config = dict(
    d_expert=80,
    d_shared_expert=256,
    activation='bilinear',
    router_score='softmax',
    router_z_loss=0.001,
    n_groups=4,
    groups_per_token=2,
    n_head=6,
    norm_eps=1e-05,
    parallel_block=False,
    weight_decay=0.0,
    lr_head=0.00675,
    decay_shape='linear',
    steps=5301,
)
Below are experts of layer 6 (counted from 0) of a mixture-of-experts language model. Rows are named router (the router's row for the expert), gate (a neuron's input weights, with its number), up (a neuron's input weights, with its number) and show model dimensions 0-191. Each number is 128 + 32 x the weight over its row's rms, rounded and kept within 0 to 255. Numbers have three digits each.
Before each expert's rows: "mostly gets" lists some tokens that are sent to it at least half of the time. This comes from a sample of Wikipedia text that the model never trained on.

# expert 0
mostly gets: " became", " been", " began", " was", " worked", " died"
router:083148073133068208110162124113103112105138133159131169146094069156159126107146134162157146120178153150155196131221107160122152167172137103092108098125082141114166108061078078084111154096153100150158101163127102165156121174094132154155155138105122136083085180159131150146159108053120146155108108051185109103127118138138088100105099108113112126090146119147126167067112177122142147172112112129121103163179102121137143115088065129134110156112159116157113127139129177116169117108145162134157113098182165160201139160107086165119102148125135169198160079104143138154173089100104110150
gate1:135106111157151115116146131150140148120117162136119127142158122098116100142188185144136126113100177159104087121096066156080112146067076099048127161135134151139107129146159112145130147120171099144125138151077127103118098134166130153176109129156123149156139125082115218150163024126142157125095159122107177138099114119123131101171076198098160128196142154134116142115152096085133104094156098102140100168091126115089125126189155122116154110094124116209178187095130045129062155107205133133105144108117140103126174140148100088127185136088097162126177135153126189148092129121119089135
up1:118144117135069163136114172085117093097102123112132136112137113188187142116104097136111154132173099102133137111157184110137145121163107108134143132083103102088184080133101083153104109139095158126108137125119154174125177147125100117122131109068087158068121146114145137111066176124085102138137075130184091125136148122150123123062096066166074198074137077132176145125147187119124145168104096144084127066130105096085133107156076177105165131138114086094114126136150104127136094159073122160112131127133124127051066114115125136073084179144155133112123120104122076087126173127133169110
gate2:137166088109138136089147157091087087104154136123146044109128169110061166092051098099097129126145171170117158109076139181104141152091237113190113073125130134084099089119143110147138096166107140103157132125127110156193067121107165125124159162116181115190099144129110098113153139122093073105149160136119164133092132132162153139123135135089109149146088122136110139125100139172115092185147128135144131131079109179132088173147140162122137229154125155101164162161124109134145109179076167058158069186149160107180155143132141140142138106090128119143158135159152107113129131112135135164
up2:087121140141098195151069139129142143161104107146141135157141128095188100134181192144089125132100133096104101156163104130100125159093143107138132136150132091190123165147104135131086157167135153110073165140150108115107173123131128101143071153185085096083093134103104219127112115149107157122136136125132041109155082163112065085118170095139100168114046154158114105059122168141145149112097146139151167048107119084134176147099160117156131102137157180133132134141109120075083139071113093127194145171058105151138130134099093148061132122095106132147120077079164090124114154144079104109
gate3:122153128140122117150076132162133155168204098117089235112109112113126159099100095137155121085127121112120096123143127150159077122117090175174118143155180134096094139141109104164031124113177144143162145138154095151093146104119151168109109104082175126162076134180158098126213124099095174106176102148138127111125145140086146190184119117129165149131110141096046175100125096138083139169126098165106139137156137165131103118170121126140179158157129129204071138174089070160141140090063165156120119140165104084094128157131122128116195079170156138117111171127152155129158158142121187089
up3:134093131102127135113128111120151158097154119113144091137166151173165150133082127085126090186117132147161165088166171135214093144134101116131126067140084119131153161120122143193166163128133111146082157136137154110144142151119156112134132168190115157082177144150120173139154145074141112088167101171135171125125118131078157131077132083193164135098193110112167035063104170139138134117136141117147114112113114081096136144140172143160135133173162189169171132172133182128105089145111155096065139146166066093120100116171056121058145144117105082158113096102171115144168128088139054176
gate4:151154062140084084136080151148131070100128139151144179111169101137138134107127093111123114077126164130162112141182152083162159098162110150147112115142080192114099115130070111096146158102149076120161180060147160131090114181091084142104082125147089128111089178144114089167144134159083114115137126120090143170150144109135145080150131075106119167117091080158115090069126186089077143132137087143081130140109121124119156081139074172171118108123109169158144127168156207165132130179095088210120142088127128149167073115154161178105109137103119138142162102136131140126103129161103194141
up4:124079117144151071169101109071035122159158073099084113083127143074131154115099152125112079171086070118139149181138093153083159070101122113110188125139182089145142139130170113092109060123126157135168115126120127128170142137145128133110119112153156163161126115118099120152096047061093141125141142167170125091098143133134062161175137129074170167146111181062220143134127111113154122125131125109121108120052157128175135138118162140106074106159131136108143183141125097141196094098149162086087110094120131122152145134109210124165167125114134074120148137129144141129102096130170133124
gate5:116149118118171089141190105114131100174121151095130083154043150064118194113082145194110131132144111147129072109100119146097122106150126144104128138103196112112101166134142160151137162113120108182139098147145159105147185113145145142135130129135107086147130136077133083143075079124098118132059154128159136119124093103151161105092129091129199104139106114163124125131115089125101175177050112136074078117080155117168122115133157088120163172123127149145132130154109093092113130147133126154142117167074092146150141175139167143116065065159154057118091108169131120128089165125152118117
up5:052126111183143147096169093119111122129106174199085131165094094172211166145189119121101121132100117083122113052089131117125125121096094171099135138201080079125117099140135100091148113126162197149103117143113150111124176100098083173174160099096147100142109093166121120091119169139087085154115137084107121133114157134151056190152139161061091127158159121188159082121078128152092109150147172062179161141085162170084142134137136068178151124137157121119140093150131172126122188116107096146095167119128078095118209127100158181105131123113077118134168155154123135114072086092153118126
gate6:133121104070114144113130136147109161129135081133122125104131118102148162138137093074126096080074153116115119176072110082094152090115145163116151146081122179102144139174131127083161127158107147083103135143137069098160142139114041125101060097139110199147162200116093140113107095118122069115121150133142110126109080074112177099142091138124150091183124133119169158132129164115155196121134200092169119128103156100143060109121108144153101102083095172094143180107123192179162150127157144161095097137086150103176101078159153134069112122159154160154114070103107182114068131107141095168
up6:123171088170115122102131109156130086163068165149137150151140128176074190084101067171166120156162111112112051069120150154154119139125133147141104110143105081157107107079138133145082125134139129168144138094117145130084121153075174135096147163192187117127116118128158134173127194084061112146156122107106108098135148147119132080131149107120071131133095151064114102098152152116131159154110079121125143204173179145083169145199116125180158136160107091107099083153095135073107122109101047110109105145172078123142147133088150130222107089136139089099128186118143122124175161130100155113
gate7:156084169070091173146173145125159121224176130151097141168091109127133139142095193196203117164115160076101120069119147116137116158119152191152146143187124093152125120154127132134129139157093111143095116122126088166135139190121113080163121164063099114182089124118102101114090154140168145118072160150095072102084069179085159101112214118124166119135028097113122106155112080165131148147165143117152162154114117070112126203106153121160136118163114113194100156128118125109108136120116075120186157083105128152169124104101125070125064113158087141152085134110110165117111061160088145153
up7:101087164129116135116095136037130093081095110151095124135123142136149148150138111091163140112132142108064089105143132155122136215161134137101166109151109132076083148201182065139153129178152090096163079166135106114241115136117138138174086145118130171107190105136115180128058125158173197195140179119165160107193105170107131071116135139141089186117130148101154099120161163158184142121117180111201126101156122122120064134125100083143109106126131143145150081099110170175124212064105113096107073110111130106130169128130169084198110148068134146140153157129102142189090075140147099136
gate8:120123075147125107140106157104142107080091127137110184149151106168147111172191117183125178076108141078053135114104088124151152184216109146159129116085109092120161103101087022142205080137077128147144103101074122164107119171135111128091180091087110175133134138189104115060107127153126125138111137127099088133111159126123142074111153081103137167136108102198087129164117133087128136079166077062162124131139160112128125097120079117106163135164124152121136073109129184141149142150082202116120150146181140109063099144178150152126107190125113197132177135122129162120082155080194170159
up8:193099162129158117136152170136062161186102102130133108078142147134188129172149143153122145140115188139132155122156145096141122164186158130097121116108177122164177173159076081159124036105115190152126188117121171124157160113139059122132146136150123079091112167074129114104075093142067132122067143163082097131072132090171081098143185101123150106164116092177151090148072077139147175098108125091186129098104089124115155121156166077132093156120121178163163050147163118147170159177120180128118183200123085108140088154151173106139120142115083137108167116137107160157139102102178075134
gate9:143166133140093200085100125192153115119111158169111167171130136126169096090144134157141145143125153159161042123084175133160140128168130152097134148129106106149152133135104146057106110104189116134120165094126101084096100126091117147121093161085135110088114146094196167071135150141148104099163132098126086101135062149128100132095104131105107168170085110151093083135086107163065108174159155117094112101190126153129114108167169113120191113151151098123167167155106084174108142128167130037128180125146143106092175106125100145121150104125127162167089171166139161104117133064109073101
up9:149149099136155180105139184125155169145144152142104176157132165105132139139068152159137150160138110135144107137102123129085124129179155117151087153129101050144184119097066143105122183108124074066106145117103098101170162134164126146162108135084154125135124066128165167121156156043147152084127128101175106132097063167187098082064126084109150152191135092139176116102089089147039118181175184152137108063094150116127104160084200106132166167145108106092152125107166100133103131111117123107139191096143083147086113124124101118175131156117138142119120102106149145160099121137089077142
gate10:141161156109159110123067169074141160158148189156143134129127124124175086167158115103164114111154124123154157138167072070139148125183156130183052174152157126127097126136152125176105181162061076139081113119137114102114131118142133124109120148107098077109102174183159121127137147106161199144132084124133122086136065084119130124108120128124129162139144077050113049100164130155183106107122147136140163097166147105109065159110143116095143164103051085147161159130141152109143131152135081080163155082080192142091109144146150078119149104124142079096101136120120159133113138131138199077
up10:165089089130138114134159174195074066131105033085093133173124054110122152120142159199129132097117132161085055136132105107151117165096108150134146103118091115167121137053148094176098083124153181098152170118131087142106122178104094156128129052179122189158049125084117126135129109173148144110127162190092123152143129172121069082182183126129133105116079177120138190114110089102050150114125110124122104090067084098044164106170077143135137146148176136136123124138093202104105112116130142171119065172137081136179163110149092122143122122168132190114189133166126140121170100110138108154
gate11:080134139138178149105167106115145071102162126188097095161138127094117081131122108112078094107091152148089140170115129128153134166113178109146237132168097136166142108141111151145144146109098166122138104135090159150100112075159061157121085127103195184103075135127175098171133082096154145126124158160104086130134110109125114197161112119141086120138090064129094106115187110173118098165123136156197139118103110125165098169133164133062187080093099148099077120070102191152067126144164150117154113216091107123115117122083148112171165136112146156111168145176126121098101131218104116086
up11:103076133148183115125135125131157092150128142154152106133120104114051109148186123181120076135097155153111036170063149097136094140095134131150147136140190121140089114161094166157087135103132122151075172106131160184074126147148116158169136163065140167121129106138116128164145124080137126142111146129093101144101116149055116150139110040068126108137099092097126119144138073200088079126119117157126160160153174173101157161137152093094213126087141110110096148140113152138120114126179167149165147150097124103096155138090144103128146112127137210133107116193126077096098143138158182123

# expert 4
mostly gets: "ed,", "ation,", "ity,", "ion,", "s,", " time,"
router:118122077103097163091175119112074077115076129110127172100096074141164160096164143154146162126190166148180180139141131108111154175156181151054137080115114160085170083113146143015104184120119122169162101144100095150111067144110146152109164094100134087113096123186131129125128093080087145170095161092131123089079162140121125092157102055118107146110136130193143150127104136131121109165088070137140131161126074181108108107144118131143115198121160155121093135082115163084164112095153127102155082106159173149129105190132100134116129144139138132141137098123081159136154078096120078151
gate0:117139190118108215133087187136130148092088087144071103051036112098127157106141087144199105174134102124125126108153139119112080081101099083113135137199133095142138197139114172128141153092113163144101173188133100109177185127120121091191080145100152131139070133122116141125092131151094079137112066074067075127136098123104160142146144187156174083116152107123198147137188103135123162071163144123131101096120164216142158114113158134092135067208174109190152126152143111155102130112116113214124098142136171175112098101149197133147112131121117136136155149147139144138115063086069168081
up0:201108094053090065069143078105146146131123157118109173154147112137082183129070153077118117036134091163122128114111118110157149122103142098155166174083167098158084147127126130112147124151144107122166112147138121122120177090174143113096141140131177138121110161092081119102191139127145151107114112195205047132156163120155100111145081137146193121171099117148056112158140121132095127126127150159114102130067123118120175139102125078103138107083111196073124140148174137090117106141136162079199105077109066152127116103118085119095116091132118116133140183105146112085124153189110102124
gate1:166122196114146095147075093147151107125101149141078163117142138115124140150165149141130149079062124096155156094105154140096149105093138122089110162121122148010142103120104138076104095076137091159102150116121152090128112127157148146113151106088073064118092149114169081106164111089098093153130072099099135145150117174084137146106110141125120127107104119107125116154093137149104132067149118168076093078101166123156138101123146061094151123109122123127117091130116079171121103108095183159052124167145154175187080121128179141067163128129096091154146130110107108106110150111221137107
up1:147105131200100129096123099141137136078111123165135120123160181125187137099120180143127110119082144072148128107113136105136088121142104081064118106147136169104051161124159169048142125063156128134128207119188147154200087106097127128073178097159146109168127087152218126129138106144104085129155088059099124201142132156059118079131150178109121118071165177117134037085060126128084088128113100165149114086095160130118083167167151134124105094119150107147119105123064103171100106077137089139144167145146127135163112135129107098125098111128182105101150100118067158112143124122169087141
gate2:083120124119118065103108146120082117151134058087129147033123156125111126108079132160153098096120178169112111094089118103197114096158142097162133139126168081168102196131159143143118094163131169088170114136106113087114101134134159140242115144163076118131105116123133133123114172125152157152187173086141178156159134102129162116143155100110073169153116124093131086153159159153137103130150136146075087073198123123067140137152121159086140112096111162141139152138146060171194133137124112140118101107180152072142144160089147131112120136077065124115108178133167067180136059161124169117
up2:171151108172192183147177065100114108148094122140123091125068134185080130136104160087162175139139095110112145151129074124078116132089137102156124132127101170088155081106119149154153155085132167146103108134163179163126179090174055112045133103106115069150145140086123114090162149133098089138114108112176111084081133139128057143112194103159195124147207118139171186084150082141089173092088123167128119103064128115154166136137146105159130123097128120087110100147133218070086076146098126141168177091159126144109135151131131163121137092154143132152130141103136119090143183154124094146
gate3:191146114177129148090095151121149113149104129186150143129149175120163086084116150078101140129146125136128122100085098094155042141186154151130129112131109130113130132138097130104171157096131103134139113173144131117126113150165139142141150162187146128097170117154138117108122153124196153075092075146169099087146142096142084047128161128140132082116129144148096153135117105102147130098067136179168114094106138132120092123175119124171164200102146181057115045128126146114115128111056165127155108095121131115120108149140112172159110104172064116116190144100149198094043078123102106116
up3:191144170147082150126087117127151135126127113187157151114124168130121106069095147127145129076142134146088124115091107132154054161117105111125104150114115126095146122165111089126152142136099079127138075116121168119166159061120106178126107158120175140111194099129124174134119164099168085090069071132176121057146095112158140113145117117129141091097152157179070152150161135100124153148099128199143118167119152122124086112182146161080145157113093131063118138132164169080090112121099197143150122139137125102147160136106102215113077094143066176158170131123135197065116107113086094090
gate4:112150177123089168089096104159141123152152088103128196156100132149163095129156160117156107145159204149158137097108140119108130102149115081130146123166174155199131143130145159129096087163129110187170150142194108099128097104082098062135132119164119094167048080102108131150142103154098109112151166087088132143186097121135109169152106091132149115151069138134133140134135149151132147099173117194104140148093148143057112113106086139131171096133145125127143101145087073132052120064109128151112098139118143127098081105103160146095121089133130138089123135120121055181150153202124146125
up4:116131120146132096102133133096165102160116086108187165073140123137181122080143072131075080182109126132162118149155144128036186115098147101146114161131171145155144103149189149115129139130149141098085179214084101087124169098106151230165137102062085150128153145157143142127103100120036121132130105100153149117183140121125155128126116119110115100145152079130128094101111147066156100101089119074132106090149118144150145127092121073106119098137189156133140151131103107155193185092102130118106074141132090168179170185177122136100109124125188076123120197121098161112058155079150103134
gate5:142062078116089122064128139107120127102115147181164107125161192221155125156084159096115121136132132113127159139098085141115112116136144147122108092159105134120072136054122082146134117127076140154145177136109135132150073126133123169139184130165104129164158138110176055147119147124089141165104098129218094088152115087081092111146181059118190104121124142162090132128108116096163165131128136132201078060138068115173112107136141120131137104159117147137073118088125183118115075090155108090108149062156121179180129119180135131095142119134123127147129146112081183115118146214126138149
up5:113174129102179118152126164176081204152147101088111126144080122067127154141134088140086116163084078156103089140186141149150119131093134162126160159137150088178141133113146079109130173194134114066134089125139083134122197122142159078153103107151097124106135115079135158131123088163121171129105130154093115143097081138131117136133137217121074094143133112064133131133130139148087082072107117153113152119107102167106131143086114134150098092132153121108149129129160144127142185177104093152132126217122135091098160140042160100208170106135172099098122132156138122133086145065137168152
gate6:142126146082151147158144140068133102110121155138099071104114137144114118126110156179097169132144039103108100149098130114117159076138106159113177079115139132148118130067138151144187185128078112149154003130143165123210131125121177110132186077206105140085154120096155133116096146089143136150104107118112089104137147077123110113126181139149125147123161128104088122122149107121080121110093142130110109066102147148142073161117194141066118163076084159102149025098183109110083126162103197127152162108171124103167178201128194121134140100104114102129085112127145177155134074131115181141
up6:101127136109157134138149174134140169156128126093075090106079140106095117189142168109066170114107120127110084137154152146075142107108134153106173108164177148114118183065141139155160148151114144172167038148098121130197142137179174096160158035152113119048119132102125143150118130102108169169120113118089123113121100080135130143110149159119170085091168114126117130141161136118061173114121108130075079104126134171128116209026157108084135133136137136159111105172165082139088143141073129142173148168115099125139176180147198086112138115127119110123055123118169144187117093137124196177
gate7:136123146216115073114091113079090155137141065134181147133138134126115127096112088095130124182169152125170138074124127123124103141149113156142108138124096175181137159092113112157141152140095122116142083124107109138143142116148199076141128140160156148152159078089140138147168101136142127110065133136157128127116180148097207140106160142114132139089140078102083166168159138137138090128106102143161164133158124112125122123135125128165162141130164097128149144107088157102181095166090146121083068111213131132182085166109159141232084170138104157122079118108121149191183153107114128084
up7:111166158131156139116063065054136075105083063150072142125108112148152119172122133092129144134130175099170133099124124150106159099156133131064127118117131130143159189083123126163169105103140108179150101187111048139125150174081087124183094116163038106124137061128127044094130124111150130133073071114157110118111168099104096117138130100128110123159148181165139097093171160156133103098159141059109121176113118107148095116150170074091117082164114056096157122080061109110124099134099166144140119136119086156122129139159135116117141159121057108112068120208125135112140135145168136150
gate8:113083112124051077138122121133172102062154114145116161139137098128161157155136143163107113131161164137180164100126149050128130102137097101182133109122084128165120105137131118106186134169113136131136087160123151094149098084096189136063048122120183092168121135109124114140121173180112080181140147160107116181138165082098139115165128166089151115126179133166191143129122104131149126145118136186114101136147168138078145099100113115153145122085103093148184069121201124104115152119128177104129103110151173137172103132095090132124062115163171160110104101138088167151124102149100126121
up8:137116157109139127128157129126110089148120118153132134131119146114141148060132163080128102136182136112199151165132105062105151171143091142099118153091116218115161126163198159100149138146201110128152086196089126056117095160122144137112134125164175157144200147157111133141129180156116079070125133149090152123110148120106068038098148115155156205123198161081146138093107136077139129132133107155120124145166141114101141115091132093123127123068124091120119166147140103120114158157134177126108099162023122124078123085120127141100056077113125118129135103153112136132189129134124140191
gate9:144213113106077109216112028119102147111108146126107116128100139128122108096159129181124173157148115132122096158135171082107111066111109087114093104053077092087189133147108132074121095119122127149146119117155169139047151107183145125213136103092110120147144157127138106081107094102186133153134050152098155138115113082123114157080170155086158096133144087208123156149136155096147096104118119106108146138076107103135193130114111174109139148117211094113084134079137135110181135102096151102068158130167120107119153105128080115071154148167102132164182137117186153091135126069100133144
up9:152120168122046113094127124071144122121091151108126148086131122140131112101200181086116105132144073111104113136108165144094115204190107145135129102162001148088164159138135149104132118118131126143146129116153131149128067142145125070157196123079036095136087116142111107157154160138108187182130087109088143152149140141156144158174101083141131135152133139131102147148140208118142142096132121091134073160131101100158084152138191135206080230120219126125150148116123148071131135129134189160136101112130129085111117134086083086085115162151150112117146142080116183115157102158100105122
gate10:158104046171153125119096129134161119124116161119103088153140097102173166148113098157152177170124166189184076129144115103143115077176126160156180184189121131136105123079107159107117152107103070176109170089127137098086110148121165095125156101097096171145140171128117134148123182117073118105131135136081181165169120173094138094071116121117167114085169133168143154056158169082111118106085114133109143062129124203067167135109139111134074097162079112111108146142146125115121164107101117119139087043153141147129135136063142090131157165161175142127130072185115123062131129103091153135
up10:136186138077094047150099145142064105122154112144114122118126150127134148118166119141181126193061129156147202117116181181149104139135122122141171105127104081134131095117098038098063111143128081135138108123142126127125149134132123136097130113109123102163090118189107162160127131075153125129128171130180081125143091113117160188147134119163140121088139069155140111113121149118132115161176107184090149148179144075127110121185149121152169092173180095146132144078141089081150111142142171136119120097175137071077102174138067111128126118125132090138114134160124130149097119150079164060

# expert 33
mostly gets: " due", " form", " According", " according", " part", " evidence"
router:120051122138119179092153149068139092110132097138170140121129115144121123058144090119114117097135165143135176191101108132127116162164148112077102117110148165087174096119133083126147133091141125152184038124076114152134103219117103061142194118107155101099092150170150164133154134102096155167082132155157063122073145110158094077117124134148120187066168134176149142103126150142090146179100116153172144170148157181167103190100083129140104178162165097121113122134129124138156099076147149106127112099156157205186091169131106168068102093093156164163165104099099190127100113163129111171
gate0:108120157135148123057155182169102118133120153157131116082132131121076161099053133082183172092132102137087155117097122093087155133179185148056177131082149126130082144166096095111125146133184115062077111153188156142187152095132139145142112096129167136080122107088131109131128136160141118142111151088097110133140096098136162096129124152122150143101133174162152157101171189115167155111133105157112157159100099112135130149118186108085078097083108055121057125111096034161146075092098131175167168117188101100166102135081109062131123097126061116113147164163078197053111098136162147156
up0:105111171134163105174086143164068110120139159110119088138138172136117133130161108153115113132119124106132076153074070091124147127157123175115140106117086087160162124091035093160157120148062122110141171105115132151144125088154136149122092194136141123127112186122128152109126148039131169212134124132198150121087126169125160128138101123130080091161073084110140099153139117097149128169117115137192154072111152104165142104133134077164113085172096120143083117162115123155128130118082135126140139077110123166094132179123148125110175091189127117142146166120121112128120098164151212200
gate1:121117101176174170121085129067201065156132160112116123114077088148069113109126090099167135103120154122153144129164114168089128181137151112125163174115119109192113138156095152143115086150091167194158101134107146114121104074116137144112135113111102157097108198108107099103158098161140107122096095115133099151173180123103144141100106087111082092134104049176118142164160071123132127130098130127115180138087100072084190200163128160050188075105083161114135119135126154180168137140070192144170092133169095104175125092020122135145165136133151105131186126143137133119158117154121133144
up1:129132110092127094137156124122166129139120132080112092135086180136141179131129116152121111153193174132124123121141143153145151140128144123095099051071122146109110175133168085121147151153153113115154115153175112191129145119136156080208114092119165161157150123191168132130063149136163082121132106154118129143137115155122082042113095126103158098200213113155150117138141088113131103162103134160135084196205111152146081108134152221085077150109141136145107093099141106163091136128126085075082159081074103164157096114146131184115081060149137104160103122157086127127167122160092131114
gate2:128153140123148127097142078163174101111166174105170110134142115173077125084098132182053153138114195147138167068141131173156130136148118085159103084100139136117181150161077093083137121139096136178122169115130156120181126126125051127081140121156108149094058116093099150137141137109159094141164152122140114096150083098131090155129114119178142112149145125225161162100108137118084174086089119104083158188178087127175133152120120158112136104130147134140090142121114192115105085210149107125111152126098203118104133122115148150133171150117088073159087077098110165161162176162064091128
up2:139082112158167174174134091098085185124085118149137104160152121100126128136168106096160080149149125160085161116131090141152157103153095148120135166169117119163137172098130168121148082158149118189126106138097134141160143106114162091093129068106095045124156139146178091114112117144147120110151156139158176179117103118153099143092113130049188099069078168092112165144117132101138135133122171118141133125086156164093123134150146095104090152141141099131102108173151063144195158162175134120111141109137141170131080158145139115157074173100149175121151152142113204223131115051122139138
gate3:163211085170122131122132064124121154093142116137064200169130158163105072135159108153148140109158153156112107123076118185103142137077037107144153078130084119121131103091162206146163109092148134102100132089078142164152150155112109155102195110130156093101069121176106140130149138163113144103135188152132132084143084126118188150067149120083171106126140150150127177131115110099138174137179160131120124123115192161152154143149180093115127109121157171185088150154086165103133041120122108142142080092151129203141156141138165112094164119131082196139133155168151124221172133122121109122
up3:191098094133063128159089141180102150108130066152090161145125145087090080168183137174135120088090137102086153105100097140157115179100136155089177163185133112079118067114122119095135119114116162115104130077121121080146194144107162112158132130114104156105119108200139121142117169104107083108112124133118140151123117135141107108143133076142152149108100085125168124146129075110150114106070134121156129095112106134129138078092151092128144099057135095167180172143126171153123128111119171143101147125102156167137122101065124125150098157125134176120145163151137139147109131169194161193
gate4:116140133060120087109160110139096092164153142089183190122189129163130124160108107148076151111171072084151135151100099132102119167132097056175130130092111121111131104139164161106107117186053152083146175145165125118210163042096069123109118096092121096130074103108089075113124084080102120155147121161142132077113128121116195156079094108112148142150107122121087098136055109132126131113115122116156141133155113173070146152179131140156135143120174146130099110088140094139125128060076114123133168137108149092132146145152121100092165168152153160118037120133111154125168105146142093089
up4:093065110148104156111146153120159131113153104129079135137106121135100098080118150139180148106203059071140071130142160116119116135109123105101132170124158156061108118109157090128153151203118172130157149103089129111144130109109116127079158110086079121133154095133085136159086123128158119112115088149162157187154130208113177127093158086190124160067182151110137168098118095166117104064154105177109120109089108134093121139202105153123102140165174132079096067182132134119117198105082093156178141133129088099072155148160085129157092145178128162164074084143136155124120133109168045147
gate5:094079090164147108067144106094131163128101153166158109186099102085090104106077157080132136116145122110107144106179160146118089159137183147103093094098118128127101070179213077113155097094153127151084113075103087161126131142084114102113150113134121167110144150117187046119125195107150102101098075121169101119140186151185092174073100089126147116134180152124060129181156133182167144174158081102140075114091138110112120139114192089136098129134109085082095159153056149112130091206088084092128158130158166073131167159157115137081143169148080115107160170090116162070100111143078027142
up5:071153142137124139173193181129114095112135137123188102129118095128054097126144127118195149176183077153134141157154175174074136104104111141129139146096127112133129182128179126124132058104143112113120095142111132132134150122144197153108098064079132131081132164080185082182108156118156106152077119089147102097091111084149115146145097056081099127171143142084098178151139075144141145138171077130054014117137125124117151167145123124136111116115138137078143124127063151161167156152041078173126132109176151094125150091171117084125152163142117170171122167124172129154130149112153062080
gate6:086105170109143054141135094125079143154090223106156136105210109131174121111175170073173086102128126134195120100097156118083195104106134146092127178169122179183137120101140089090103093115133108159107135135151087133162110076129115053132068086182103059071187122126126174158115179164163158107148174108115188092163143158091094149161098178142118079128065094109128172146113138139147089139152097121158176120105179144117120132094126187125093186157120105091135144159162052160106101175116156160126192129150119156102135137129080036114158094159180144149100175120104125170092156147085138184
up6:159140078133136189147089124109182161066068082181090136094137147104143147154162096110106161126118080092119143145109175117115077217129066083070154116127124156108139085125161147178112121153122106114088164104107166161116134132094151162114088103118155155127114087144103067128134064154119158112187129088119098165189125092130135127106149133170164093082183142120151068104182117129047159101157109076211082083119104110135129064127209164135134102100105127056122161172109169124132158109128105128156093073106101095134106105144140162149111169143069097095141047185066108105173121081136086118
gate7:112103175070098106098152110126125149147146078157081097062187123122108042120161120164129081122131083092044093081098113092174155138184094087148186148121090189160122143162089154127116096108113109073124110132106107121104080105145078106095114163127090127124155144148121108086129093140129103098086138149151106093107143096161146144081123157143112078118147083194101121097134149105080119104092072125119079136150136137139087090178118076175102101134166095162079120166132174109118161124087107128097118121067101137098143136165114132170136207107088130139130172127126121119078118117116149118
up7:182104150037117161149164187066113125066141100121143102145187181136122143163156158155198149182129187134113154121130154132147180140105110133129163118135073101081120128083175115141149135114135155143181182124113102118169089174095126150142123131148097126146140095137162125097126116078131095155125119185168119143145107119114133124085136127171119168153119131115186096149101164220101114141127126095202137175138093175130160152107166123194127141198120136100151140135182138139116102149114104109124085175174092149183099127098106165109116115118111085161110125148148122148085134189160147102
gate8:144094128175134104139128095156146121138085099154155157132130163143184105060139119167144140138129128069146159091120123123172088136153130168098100107124094158099150112161162132162150145106173113136163058110079116205138041104090167188106137132154134139081189091137085125140093117213140115135105091136096099156139106101118159144155119159128128134099122095158159130130185098179182109122116126119131106166134110121146111101142127218133129133160183141133129097124122128153087099078093096120107110134188122171111094094128100101082120150112134120107192122151114177142147131147114142120
up8:155114169177087220125120115104179107131167121149112125116079158099112087126060128151140196176142113142119132075145157129128090145126166171078125147139066116129129113102133095099090095177197120143156111180151104185160140131122100155161110112144161165137171089099101168148127125142192170098126086099128116141175115118104160127126156132176133084137112146128130136152077098177195134147117140144131144171097158096094091172132093136174119150178132130130140094111124121185112169139122140131138136089134106128159112058139093090102163186055147154171167201058109175154166087110132101119
gate9:193134177157159111155165061116146058126143212099155186140110100094078051126105118140139130156088135117085122094064092193151168146067185166188165134110143119117141162139106128118101124094094156107126129152129130101119131131010190115149128099156088107109132139149123079101113101081126113141153122109107131095150140098108085160156163108117120101141162134066097143148137127130168150135148141133126133069133142113175091151104110106150164134116135183151151136113060097209093135147119075132179118111131131152093170163134128107062199137120139132189182127144071100150203087086116147088
up9:159137100074149122161041070149096108133084111127096113124093139123146161103132154140126142122138165131088189115127217181123154113111160123172095140104103151150111118119112112152126128176097155131110123122137137132159168121096118188083133146145103141135081124097148122033174064084088127135170132113151160103084138154093078137160082165064146088101110147132118150121158126140152132102119139104122158141149135083137085139150144145057111131098038116091120133107159093050134152132081151152155071144090105146102106099120150158066075117143115081124133113162116094152169181101137127070
gate10:124126142115119163127116090098131123161104084134104126130155120157081154124144126135120131127156124128087094145096087078151166120111099097188110145089129107167146107151119124165135133099145116133187114179142102111117158125126116094120160137071172082154128195141128145068090132134087124169155114113098152098136160195152100155142139120131152085077106069111136082061159189109104087120137146166094055176164138106189131142125107109099108207089119146152194110180092150121111101142089127110147139081146138081148113139163160181077152097102114084171108208139138165120108132145110176114
up10:099195188127149079109177128104150119091139157078103110120118097155111129045106178113080170137139143122119119110137140159079150153100102127106101141178104130125138147118114127153142065213083122093188117135130121142132120121114090143093118124165148080083111123097101129108035102156104116139095170190115106150105105146122112159166156124123103158151110125122106160115134160228139150107168146079139128109106143145127134074134127112147110100159069158157169100062090207051155164115147090163098163113100143137152148177086114121158170152126163147105051079136168151112142154187040140113